From a checkpoint of a small mixture-of-experts model trained on Wikipedia.
Size: 13 layers, width 320.
Below are experts of layer 2 (counted from 0) of a mixture-of-experts language model. Rows are named gate (a neuron's input weights, with its number), up (a neuron's input weights, with its number) and show model dimensions 160-239. Each number is 128 + 24 x the weight over its row's rms, rounded and kept within 0 to 255. Numbers have three digits each.
Before each expert's rows: "gets" lists some tokens that make up at least twice as much of what it gets as of all text; "comes after" lists some tokens at least twice as common just before its tokens as in all text. This comes from a sample of Wikipedia text that the model never trained on. Tokens count by the router's weight.

# expert 22
gets: "-", "|", "\n", "\n\n", ")\n", "–"
comes after: " |\n", "\n", ")\n", ".\n", ";\n", "==\n"
gate0:118125150097169119109105104148161106096120135118115104086109113155114159164098158112085120131143129142122094123148138128086119083126108136103160161149108134111117154121174154143145114113161130091146159175118080164132098117142128162149143143
up0:127143130190111092131156117146118124150114132134107131157156126157129113124134128147142155138123146122084150126180142105148110164157114141133136099082129104148145103160074098124119154144084116127132124081133155123179117120132107092120108103
gate1:116112109143159121097123113128145150106100170137145120112092133140128121164160138102107136139187125104093123059108134168192149117112122105121146075123096153118130106099127171182128108166138144114140142138109152129109139092103129165186119119
up1:139109150121101086170146140138118090143155113128111110094145099137098137104098113182143110076121139131170159150123125110062111120149185120177129162162126111167136164118116120130132079110096123119103149151147120098141142164176146103064128114
gate2:093143094085082137106073145178166096150123108075139133108114122117131118133107090103094113071118104141098138104105129124147103096101127102136143151129145122109096123129102128165145152099093162117114137133113148067095165109147100127115140106
up2:097167101093130148109105094146134112139102118078139110159158115103167111144109178143114135123086084109147142094122124126094119110137149131126136148154175135106139099164137170118129155124112144104133100144129129130104174104166093139123165118
gate3:056131134121113115131138131217161118153140104134122158145153170121116118132158100139120121108074136145145131143144144113125144087114081118130136103118069097121098153133117127140124128109136106113156098138132160093147139118136118103111141128
up3:086132138123103115121142119205153133158130122128122172138153191125106132128173089151108108118076119141146138169147123125127144090110106124121148095125071104113085148124109106159116129143140099132143090139121122104141137135134103119125148133
gate4:144144146128136142144116145092138114126119149133107139106114111164121130137122148120098091148122139136121101142166151132097100114164060135111141179124160083121103041172144101152122103138172086122152097200180117101141133137049159139144110157
up4:109127100145098119129156117152105134142157109110120112146124153091146121130112119137149150109130118111145154122104094120178158142075167143122128076142116178140170206088086144104125154131098163133113146079078152163117116119184117105133121133
gate5:105157109112102125113082091106141151106099089092150165207120102146180148129107145141118119113152108119157099090102142137132099143091141102134123154098105157123131135143200142122139116146133133097128151138136166156111135066156154126152121111
up5:148117112152092144060129134081166111070146139118078165161130092119078132145141134117120152119159168150141104075139153134143113174125119107134143130087144103071137185142121122109105133129127099083135132119154158123135121122121134147120117146
gate6:131094164123176104122163101142188131141127141154082122114098136117113143131149069107157112162075112156073093121166178112126110105157137117129166111144132153119140121119119118099142114149099094107159082125141154088108098071095097103150099127
up6:090108154086132156128111143135131146154162139129158105093138135096143118144153113136119116096151103081137118155106120080146150140084131179124143141132074082140078099126094125110117114157138141110179087101125145108096122105119079155159149178
gate7:154123100181125158130137101078117139112157125132110108123122131086142077112177149118110118134134114120133160166147126093144115115158108106127108135142160139140127126129054152114138167113122140144143134151115092126102102109147110133114099106
up7:173131117117104103178165134102128154145145165131095090125135118113123116090139140151138118154127136120140167132153107106096106088129140098124130140128126146132175127103087127144096158137132136131155106170135118125141075120137090146118122094
gate8:099124095116105115133149187126130128193136150129147123162159090138124117147098122094149127122108124094134148121148119120103106082106114111093104128138095121125103108126114093165160127146156128105139140123132131116138158121089118142148151099
up8:107099097133099122151127193140128113188133153150148157154128109118125092150106130129169128118119111113102111120135113119099108092107122094133115118128095094109116107147121106159131125147150135105147119120132099114136135141090093150168137117

# expert 7
gets: "S", "A", "C", "R", "P", "B"
comes after: ".\n\n", " (", " \"", "\n\n", "==", "-"
gate0:094118136089187121122161070146166126126140179108132117153127119108153126108125093121127130126139134154131152120122094135080117092180123121149097143132150166106150100162113121099127111115137138089140125113147175133115128145117142121080136138
up0:107123124142126119110115132115089093093100098107147134102060117146164125127121142139132123126167153097136127145124129134151114141099133143101154099155160149126100143120107133148110187123103124135126122134123093132124108121155086181136126120
gate1:127157174118134159153147143121117092100093120132115121149112107143139057125137133150155152112132100110125151148108164101158101144117137116152186151104094131145127125112154124139092135113125098153153134107135108099125151128129093143164150104
up1:126129088124168121097138142116117160152120115106154088127154150113166147115112129098101118167115097135128118172136091158106159108125102124115107163172151100096144128144139106108148104117174153109137118172150140142076117145124114077127143114
gate2:094120084083087128140127144113119089111117167121099126101114091155121128126123132097137079107134124109120134104121137132112128096175141160170148165120126115183154131112166104106146108146131141149158179121114155143131113117127108125153149154
up2:135110115151147105105090102119102099119074164117179106106142176115144100115107075077141117119125132158133149125157074121159143118124119102189143144135147121105114151120157177141118144108088126119080099087174097126127180124147129106116106094
gate3:132095112112124118133122111101101139120100111111157151103133115101131107126146130139101092098152115097130120115164185116187131191097149147129152128140096098083089149126138150110129102152114162157151150128131159161116142097120077119159130147
up3:113095104134177132120115169146136107139146108138142131088137145118129144113125143105105151136154107086082084125162145124176159146146133119140123062106131151089081122101070156157099125123155109152130133149126137155106126105175108185112134143
gate4:125181116150097156147190131094149098098123091134147139103098084079148167083147146100109140109143098106158100169098140118131080147089098124150088123133090087117121131103118160100122154093132103076119114122092116137114109130123137082114112117
up4:085077162121141147150144127132093142119132136092124129137168181128126130100078089159153096131088180101144157113173107135165139131129168151104146153116128119143102093163148138145110136134161143124110110101149137188132134156114139155157131131
gate5:167128146142178144128107146107136120092125112108094123170134170142175105154136119137112109154093130185135114101145127149132136113106164134128087114154081155167140143174108107151143126128103133184088131125111145174140155088187080104124114111
up5:075168113101094130113143123136168162129118163134137129114105157145140115155167132080097099153151113099142141129150152100153129145141089122084124166098123130122130125102127144118132147129172152078134148120122155125142071187121173151156125126
gate6:154120105136172134106106152138131097107138123166152089075097117097141148143137133160141150060103123103118128122114134175157144130107136145136097141165152116136132142114143133156137142100150142111124102121072120128122125100126153137134151136
up6:108183106144100085113160148158141141159109108141117149148152134115129132117131123123156121153129123143117126120133130123119131145146163146101178153111134152139092145138122117092137157060159114156099146143111097117104119085139069092140147153
gate7:158130072126055155139120148161094139134110151094119143117168097125138110132146148125141170119099099143156136138133106126170117148134182116119156140096128075162129120105079159126141127139131132112105101154132149095100148126102150137129113077
up7:110139103165123148137143107129141154116102117118146150114124094122150167125105126111142094185115112155133162146127091127156148148096186093114138104148150147143140132099137131179122104152116142119123130113102153088168127148160085146103121094
gate8:145095119153128152142085105088156133125121146142134138130108131104149142150131141134121108152119126130124132111131136129140169145143104110138136119122104147094132139112115154122107100193131156124095119145114177146135097122149096106100120091
up8:119161093155127147115137132156111121135147100104100130100126112143091088128131098119114121112103133185167125122158144121137119124135181161111076172125167090149138132128131103146137130115131111118130098112154095095159136123113156147180129149

# expert 10
gets: "en", "ut", "ou", "ig", "are", "ow"
comes after: " H", " D", " G", " B", " K", " C"
gate0:106150111113130154105109121096151071131124127139152115103157132151138145144114128110114118105109173145152097180130107110092127127126117135161132068100118124136136135157160159128157115145123143121157143180087142110141108137126122116101150103
up0:125150088153113121118121125152108150148130141148176112130147146137110137138092124198154089110140147134138132163141106132158109120124171098097142144122134145133154103143101202077156125123100126116102174189120136135121123131122122108124202122
gate1:117077105138122138126149139122140114124113119108067121136125148127143153134132148125146104180119104149124108098101109130098100102099131096102119140144132092155129093158127117103115094148128161104128140137149104117127110126107103135110162157
up1:141106118147170099157099106143103163120143095123117179158168123146155156119120129094086060130139127152100157129117145144117141122146103124107124152127090112100172130119142145156116143174117106125118132142141152108132075118129123107152169119
gate2:126090114125128141129153115141112145114174130132137128147079130110157131163087110147096094144099130157154124112128129117090124152142130150124107114167100104086138143112128143137138143093142136125113131137100080132102157085125098123149154186
up2:152093103128131133129108150114115166104169131117118106153099165068144158150126126155084084122132081161166140125116137096136098159141146160109091115150180135143148114090124121123163150088122102103090131190092145120120142104093123114142109134
gate3:092147111132146145163120138150117159114139116081127113132151094127094112083109089136124121139131129176110121093147088158165098182119104128114159122136117131157152121148127147154143139115124102088200101140163110162098108124128156098127121141
up3:072171076110144126156112168130083177125148165086134135152166114098113122113120104120148115114115087141124118108090118125141112162064108157138114118168126128104144097138122176123090160175156111124104140127097124140131139156137174128105110118
gate4:153129103113123140123125088132105122146107144108148130097177128080114049130132121140089157169112129108097106118123118140129139152125153103127117114141124151180136120117112136090152147149140142122111145123150091134115117134128196116092130111
up4:117102097125118150109147102160103118110126124081170093103088098126158151133160147140147160187122091137121125114148086108126136126107165136146142117131129130143093098118170131162127127100163129115157121122144093182169177113155105138121119121
gate5:155119157124121173155136128101136097107133128119147102049162087109129135132092118119165142115098160123120138094140145102106128158159127133105143121124132133119095133166136166151136151116089134129108178140143144188087093125135109110143116153
up5:141125141118101130163150139092157108104153142118142107081162100115153131132089099155153143130116121108133140132155158095096096157167125128123147166129130139129093130132129149150155148120109125117125177164149139199095111126119084086143106134
gate6:206147138125155127128157097143156134156107159141133138134140110102123130108126131097090116108123147105108139147086097083097092133113152155102149114179111058137123142128156142132145154136102109163135099138160111165164146085105145137123122081
up6:155139102184162147095123140098163151147119132156122118180095084108163152111139130090135102147148110120151149134073128128128108105140122152114143129132127174121113129111096125125143146140109095146179105089152111119125113149079120135123102105
gate7:115105128095131120143139107157147108168135123118110130128101121111177133099117130117102117157133121132152138142142115139120087121139143123168143152145104127085135168130081106119104132097127120156157156167113126154140139117072111171089146140
up7:142116134090143129100158108118139110156136066188109086098131154133139150132181112146150101127139126123094120130117189128172098170092118130101109171122142105150104122093115096122139130096114129145153112136128148164130116139078106097130141144
gate8:110143103079143133099132103139171143099101134154121124148133132130157119124146148131094134129141125083135158086145107076154154134167154107137117122130121193119108101078124166129093135130125147144132124115119122142080166084132127140057110074
up8:121106137135128121127148150133081095110134105101097075109095147097120154117118110132154131177138146154144095143084171152148102100093081155113147142162161083143154154163106104136150160130151120114107144117158135074168110125125125119177149190

# expert 19
gets: "/", "–", " /", ",", " (", "0"
comes after: "2", "0", "1", "3", "5", "6"
gate0:148132170153127069116166162137107136127155103146146122152103170098128130128164129157150130103121087087144113157139126146101126148117138206131104122151155152098150168142100145121075161140186084152104109123148157119158128108148102134153094132
up0:161122145145111147145156153165106153103183101112130131121124154114143138136154138141136123121102118119103125131132123136093125163129130180139104086158149167083132135153138143118080161163203104145136154127156135146149129110164119115140090124
gate1:117177110155147108161166095163149138120103150111147123151147142106099138119122120160118143106106117090092113107129168129105113168081139132146086101123121074133142135110096121127123156123110117127098105128102116078138103070121102128187122120
up1:157090148115114115142127132076132110151162129129146136124109142130136154127140161134149111098126111130160159149155124130163139110137162158068200139151146153134132167110176169130149124126142161145119161136138132143129166137150102151130116144
gate2:106119079119147067119105132094141133147109116135144146115098153099158153123133101143124115132114156113153131138152092149102163113096130120119127126153148090138107163138117100108122063112152149123099150143155132098075100106121089135141158096
up2:114117087117151075107139127091132135152106120158137156123119133090163171116124120121137095149128179145140134162154088126115166112112127126099127117136130103119080190132101129107137088122121143106125157152149147094123113128137072144115121090
gate3:057111104130134106094132106169111132136142115067092188114146132125126121114160117113122127114103168142137119147106098142131156157147117123128152129131060141130182137108087129131132146102122137144162110163093154147130128113108111116142174113
up3:150138107096113136139122145096147137153127138164166102159119084130099178154138149124134175120123075116159106119147152141125122102102132163147114113118137121135088106127174117183157120128090138126103173098148131119161120145123132146137100133
gate4:127109086096154114092112126160149153103108078139083152122135115126111112109115134119120133103112115133147171118158136126142142103151100096129127072177083173129141110118130119087152113110115160134084145080142158116138148110149126090121123100
up4:124135055091151107112173134179139144112106085133089176105133164124110112111137113129150141101103105126120161110141084124173119106139143108118115076167074162126154139130161139104159110114121174145083169083117141126136128115103126077138138100
gate5:119128152163142146119126109104137179089129148126128166147129156141133127144132137159168120155102129130137107144142106155096125137144120158156140145125135127130124142119146119137137131095085091128122112081148139117107175124171142090136130115
up5:106116123145089148103134154134118117115118147132149130133131126107087106121126133125094128149141132133115115100119111126108082113170097111169122124073093123102138144109152142098131202111097116108087125095146153137121134132096115100142124110
gate6:118138117133122102153168106136104111143108089088161144106143175131154144098151130162131105131149084109141125131174124128111146113117079143175135106129123111117111201114126136088103097122130099121102153163083114108146120135112132134140116129
up6:108130103089141175102111115118108143130114120135102161171139091122136122119130123113104128171143139154105166110174151170117142133100120131184116155102121102116149098119093136190119151140116129123114088110143146108111120144119125152106145137
gate7:106133120107154086139111119155117155151158150140149147170126135123169141150155163142129167114138138121075113156138122153139123129110148171111102117176132181144117104081128084144109115107088107114161147100124090147126156117117143111098137140
up7:095148136078147090133097108134126137165128157164155131132121125113141127166116151133116147116141144113067127144088149146167147116119139179110127146160125169150092118098136067122149137105093063141149136127121090180142114140124148141117120126
gate8:107150113105171143109133123145101165156174150140160145100118112107136134147165144135113105096127133112137115136153132122118129139146081152096146160115113153123120094096144114138138096094102117094150105114120101121099119148133153157128118127
up8:141131162170142130120109170141085144130102111173084117115130107106138087140115124135110155117107124133143098144152123159198109152107082147137124163148126148149086136090140105143095090161078129090139112121118105119139123146105150104097151083

# expert 47
gets: " The", " A", " In", " He", " It", " T"
comes after: ".", " |", "-", ":", "|", ";"
gate0:138126108138099147122131124135150092121120089108145137134102093118113138109132134083159102113121132091150092129114069104135105155146130126117107114132148101113119140122146106112130140124122120121164120169149174155109111122125101094121089102
up0:112111119105109139125146116117122107108155122116149136101109113119086132147131146105142077122123145120082113115120066099117127163163141124109117106153145085122118153151171095117107104152162117127168097159127182172087141132140135100130089093
gate1:097129108148126148108132127122133116133114167138148130084144158159148129139120176111146113161148097176121119107132049099131134101130203126159112120107119177119123122117186174165134078144157071114152107152098141152131151127133158108121126109
up1:094129111140117158104131134112128138142117153133143124061144165151153138136110189101137102136161094173118125105136046114136136120125192126144110120107135171105121125110172173148116092138164075109159106144113149133125142135143139107120112099
gate2:153149125149131113115130153078116142113093164112131095169173073115114108125083101087096138084155112162147110134121096142145114112083129134121111120131144124140129150128127102118109119100112088119101111154122133153113135144100108137165138145
up2:114120141120119143127123109133133129155171081134126117099102172154155160166160117173151131186114167133140106113125150118107128144187117116127154139140104146122108127125115168129125149134148176130133142101147103109116107115143127116074090106
gate3:108123108156123144078081151110120140112119143132139126135141129155146106114144166154094101123101140115161107141175102117159129094085138105163132098140063138160147149104096106152147087112143151111110153108182125115109144127128144089100160117
up3:121152130121115154118128146159164144137105141140115133091118173103120120120111105107119118112107163130106164129140129149113108108127156145142134147134178087108144125130166116124139076155136097134149131162116113141092100144106083114141130127
gate4:137136094086123121116114054151148130137149122139122134154127153153083154101178132130105144114117106172120152182161129128117163116129061156156122109095097094181168176144146117129159141099179150124145122146102136127129151137157109134176153108
up4:116134144170112120138127175113108157105071121120155123101128117097154118142053125110140108129160123119141100091107156124161099128104182114101153150150142163077088093104101141127108096154085124134125153122152140111138124120100146121102086151
gate5:149107100143097099138160127139155148093138138108131096106123158090113173136139116152120140134094105103106138133135176133113126123104135126155131120134102121123116140128066109155153142127125140168110104153142154130138145162120111133105121122
up5:113115115125092112148160106125168145121115154144145082119134146112118195148132109151092144152107116112097128123155162134133117170098136092141111081119093139110143144122091091156150083140139158148115106174128168133127160152132126140149107090
gate6:096161129128168171115124172112123104157103109114129123134157137184070105146153109125154154111127168148139111142116089130083123138123132134103120176154134154120143129163102124114157129088142146128150133158126085166133122081106093135151099145
up6:155118145141088076156122087146148141110154160129121152121122107081176141113137128121116115132122094103133147116129155122174134113137147125166122085105088091130118134072144137135103133161123112135113152104118143088122141169155163120094135104
gate7:087112111082089130137110133157108083175112111109167175130070114140131162161112142100141141123130079114096151127110127124090123156076148147120094110148120088102140172128135112145111164125141109143168118101125116125107136138130161114117169124
up7:101156136101113131159113143143131098198137100119129142134117128161148141134132116096141147089096070128149138111107104146116113117148116126090108107154119095107152146111144137130132150071155103147137142134117150132135163118138146167132136121
gate8:154121138121103171156137130129107134100132121131128118142104138129188138108121115094128161176131133152089067104103127157122109121123137143127123105115139107162130092143144124170164132141118115146144122142160178139160128106117116129154098099
up8:113127118138151096067139154119164140126116130097118141131152117118073109131134168147110122089141136120152192138160115104123151121140115136142143150133107129094115155115123139094095145110142135100120116093099101123089106141140149135093143151

# expert 14
gets: ":", " –", " -", "%", "=", " —"
comes after: "1", "4", "3", "0", "5", "2"
gate0:083118180117145119153174099105162152120132120061134093117157180165084154126122160128088127143127120136148141101152115182118167132105155113169099091096092172125135093115151070153147098123098143176157142098110116097137110098139122139136143122
up0:148122107133112131115051130162110149146120162188138166133132100113138114116082141113142154161164146116140160127114143099152126123113099161127115128126153141130137140115143150080128145099110133121100098085124087146138146099111156095055101132
gate1:120123126116141146110112138146128150157133123158137107137134129099100166188139144108136152160103120168124134113148128142189109109139130114114104112133108143100124133101125077076125109102109072073127088157133142087104102196090135133125103150
up1:152145132129101113146132116112121108101113125100097137116101119162129088065123118144144093091136140088134126133130140117087164159109127145147155145108146123128127117167123177162131141165148181194132134094112113181132170050143132117116149099
gate2:099140110184129131112148113129152080132155146100156106121150142110114114118135088129129160108133171125118103122126094114117125122097101168171094104108150099139111128146132143085145137081087124146134126108157136140086089153108095154148191087
up2:110147105189133138105150100129148070123169146077156110120149165124126124104136083128125169120111161112140111125137094140130119141111114146169093080113156107153124113137141147109124134090105137152156114110164122140089074158106105158161184089
gate3:125151094127147139100137151111104154133150132110123126162122103158112126110114134073152143094130138117142110116062153091148100157183090138172110139138113106116099128081113129116109118076098075129160147101136112134152149171102127146178151108
up3:117165099142128139087150162118107137131178127077103110142122120158119143099115111098132136095129121113141138098066158114143134166175099115160112129137108136112116111076105145104093118107104054092181130125126116123122124170147076129151158110
gate4:112152091150149151091112159082154103112113083118095103139101128131112135105146128125107145094144125160130133108053170117121133144122144091086196089110125121142137156151145074144174118094130123115109108129087127129120161129092129112100128146
up4:102122181114165144147104089144133173134136114100096147177190153114118159155113138138126129109104139102153109121135130093184120140130132117087123144135134128135109117158126161116074170086110143158127114144155124148137144099133098141092100147
gate5:130126124150109121135139183142115127095160145127080140113097174102108148114167140098072135136138145152132103150120126124168136129105100123152129149113109118147131102120089162112124114110132110108097175143137153139106140119146120108090113095
up5:120107128156126133121140166113141150112166123143099146081119158104112140124198133084061138149141148155125095144112119140154108111108097104141140164127112132130123129126081154088131134123144096115115148141127151157123130122161133098108130114
gate6:143092107122093097138119116114121150093144137105127057134118124102124128151062124154147156119128102146130132157095147150091094111072161144127127128108103160105144133169086144117102106113132133123129125142129109135152120098157108115133140136
up6:112162151139161150108143146159154099152107122136141213135158112148115121104192125123093121130110139120128115109148113107161178140166104113134128124137146118143124135098148108125147129152110122133126139107119141135103124153121174122108110127
gate7:172127155146157130133088167123109113148153149141130141151143105121151146138161119162118140128113146150128145118193115135123125137125170129151127122117120133131117158135118139123129114076160115180104098116131187164125070148142112139115138100
up7:182127161138144124132088166125102125150151142149135133145139107133160140141157118157130136125107139140149143120186114152119112151118167143152117114122125138125119150144110145131117113079168110181111100119135172151122085136148083142111142115
gate8:130129123165160149118091105130157089128122136115163119132138132143142145123163148111124107146150114155113087114142132146081159157158134097152168117146123117132119066139135113085116119141109120101102137101165126094197077137129128134110126128
up8:132140143102157104114163114158120176121111118166112119135160124087116117106102116132176133129111152112120137155127154104123132118156114202088108109110161104163154172074116164110188073139149149172143159156108146129099157144143177139143151111

# expert 46
gets: " B", " S", " M", " C", " L", " R"
comes after: " |", "-", ":", ",", " the", "."
gate0:063125116133131137118186098147125140106103133157122093122128149137108143091155122157143123123127117124097111144153164128135147147117116139145147118107154116105151136114085151098096138132127076107088122155123088118106105105144147141134128109
up0:102093126119135146121133096157135146100110128138119096101145117133112117126158151132157138118124107126102096152143186125174132103122123095165147130106170151098170149109068145111101125128134107095092115154133102121114110129131143155169154139
gate1:135121125126121128143181164145091068158145138155123164146113134151142152083096127126158149102129105122162110110148128142190067143172132148098162135167130093117123111159131153145127107138125159148062154109119134179115142124159149116116113129
up1:109142107135132114119066108096150164115110123111131110113142110115123101156170106129098096152127158132087139134110129118080179111074127119160092124098125151155127136098138104103110166125103095115181114160126122076134113135119112142142148133
gate2:166101139108115173130126141127117133130136133099114154177145109155145104104145130124145153120119110139082110174153120146144114125093119116113079093147133141106132116126133083170131124146112144114156157098153132117141096113122161150102111084
up2:136133130163132143143085121115107112123121133156117097149127083159091153152131124126076131139117127103079074157102139159132116096120135133115124136101107109125139084113131130130134130116106101158121142118138135129117106130138156143125156127
gate3:121166114153098109144135105095153099164139155133103101145178137163089085121134109135143122084137142134129138133113135108095090132126133104155113118168131113124121152162126152132106121130159072106124153145133081101160138160161158106161135159
up3:085171144153117115109130115123136177135110177108124086144140127111080106143126119128129126103146120116083125160111145110102126149165102097165132134148156152125089153093125122122125105139139109095110123144143099081185132131124112112133147180
gate4:085134145131148148179188170174105156103081086102116169153144133137107126096110127170179096154083148123146142105151106119102101116127156141162151092137147142105133102099143093105159145108119112163115104129156096138115172153107101172133093109
up4:137135136150136139116110159145151150097135096117104134132148165125131122140103135135152105106133126197119149082137128125131169158127134142169145142152151171132135135100133100118064135105130141128124089144119111147078143197177128097118102115
gate5:145173130066134148106150119180124148127113113114116133197092142177143122094141116158151156151125134135105126155142109127090142104106122144088129132141114155126160152126131138122089111118107146116118126139114133155108155156122133101128151126
up5:096159119138161115112110117098089133110139131122136139147158095124151124132106134135160146149119124194117115148119138154119122113108119158094101128156123105109143114137135098143123140077150159094145155147171132130159151152148145093125124139
gate6:071157152113059162130157171123113130154129087127085126089135137122104128144131170175138110144135101137138149097113136123113118096088102156151096126115106139153095140177105146097142134150141156153128153163109163113107147134070111141146126149
up6:170089110153188113138124088136120128111129177124178156167117138098123131131117085095111122099103156107101108142143128126122133192149141107134139121126152142136159121103136119152143129093123091109118079108158092145137095120183146110132115118
gate7:118151084134116142149144165169103094124113142162118147122071105127154110133142111114102144133103150125139099168128132092136159125143120070149154109132110104138128148101134170150157138112129142107104107132138140132142135141096133129124143072
up7:124084081091091123140131102141092075136127161161181143139088126132146129132145093132102168129148102175096129147136103116147140093130136116103162133138133124140063130123149144138100126126121151118155133113125120091122129115112147159169110136
gate8:123150086121122141151128153160141136153171099090156180123118106142119113133112138119110153151097140132163134120119134122120137117153154126168137063133114128117148081125162100106154164088073119160121125116084140111141159119124141115169105118
up8:160093126171116167073163169102115156126116119156082140165101104137152178152134114118140148164117120044095186143119150118123161146124111104130113161081135154105152123125155115130160105105156096137164131163147115152119158116124092141137154140

# expert 36
gets: "–", "ra", "-", "he", " He", " Re"
comes after: "0", "3", "6", "4", "1", "5"
gate0:116122112100091135154160139102089112099183142164135101098095101101137146112128174145144089118114149169094132147127125126170109123102088156113087138079113153120163154160108152121133119159153119141141188077168138125150094136185140144134151159
up0:111121134129124131136162156127103151081169136162153110117129127118134081107141165164138107125087149198095163142151102115162101138121099145112130123090113145124170172126137114126127163134153112156123134076156165118126110107165157146125121125
gate1:089093114129103083117120091109094155123118139124103139128127131112138105161154135130118132079083116144152123161125138095119151140128123107114135099141105140163137104158142118140117127153149137162176128100105169144099140085153125125106105156
up1:129130127109103112130132132127131135096108155121114148151174107136161116111128131190112149109146178134099142134101152120177170136129137127103111107142139168090094153131139147123136113127110156097138138147108124162145144112099146119122099106
gate2:146127166081147161175180150117138093132117122117166107124105114119102111106104163107134133156159109153106112146104142107147140097096143109130118156121131131138119162112125124154171128121125128114090089131125103119098159101101077148111130139
up2:113123078160145117086052112151131141134119126148101174136141160119155141115136106140091133092083120105135151147175135143137125124155124135108115104127114151151116116131140084106077149106065118103138160127144156162144117145151165139135113119
gate3:143119149129114144152105179115162094144065159150175138091133116124127123067099094094122153113146181110159128153111152143123163129124150126129148131146134121155153126090105113091147127102115142154156160145123080137076107152093130144132110111
up3:173119148117095115162110140164129098123094200126129114078127149070121138101097094092145154146134153110143116173118161163144154145172136120106139119141115103093103106131141097148128135097141132127157168160138095137094126180134136144112105142
gate4:125140142134069158139140102158154121150124115127122153129110094093137127078102143101126130152103149151132115109081142127148183122147113134138160148130118117117147151126123149119115099107137116153134118079148144166132118180081108151128151108
up4:124117104087187101116111132092105139103142135110135088123160134142124131167147098166133139112144132099121150151176128157118066116113156126123084113137142135150102101143132097144149144148118158085137139157087117101113139073166158122119100128
gate5:139123082062125121136123108104152139151120150152141110158119138177112097132114089116166068180140137158098123136148077122102126121120134099152120131113162137098115169115106107121086109148112145122110127122117101156136144126136138097140125125
up5:108128140150133133100119150110099113125152118108135148110140078074132153149126145151095176101140096113141114101105157156184131132138135176098184120168114137156166082116153159115148141087122127124134137124139149072130146139119125155112110119
gate6:115148129140106141156135179153134147143166117142118123106129137156098184149095131153168098150100081158170114139155136105106109118127147115122123142092158140077126129103142135108130096108160122149128119105155142114132118104124148185076143127
up6:113166133128099134113136082136119123167114144141114114088096127091110120126084127119132106152114160166107137129162132126114100125114120105128122160165133160139121104130112155159143116096120090161094090150131156142141128138121151116111120117
gate7:161136135131161128130118128122147119147115142154144102104106116129122175120119102129113098128097136100138102156095120143142142087076149071140139155167166130168128119121122105135112116075130091118117129140113142113128139136131163126154158132
up7:146139139155163116137107132117152114163114139155135104096099133146139161126125117123097095124094149107133102158092130135144127100077140053125147149170186126156114122131126122128108115096144111116126126151116143130125150133133143129135148125
gate8:073104120139099145149144134157118151097094123106153098147090111152126119111160153121140092174133133122132089075136153131148144131127137141132128127119154099081163100146111126118110098131122112131114141128151125142102133165087104114140116150
up8:180125122124160114142122125143153115104156119118152171152115126134133105151094107128116197130131130138125091129125147104107117075111131141123131158166085082164126109157134096178192164102097120138124126111136105118157119105113083157126161100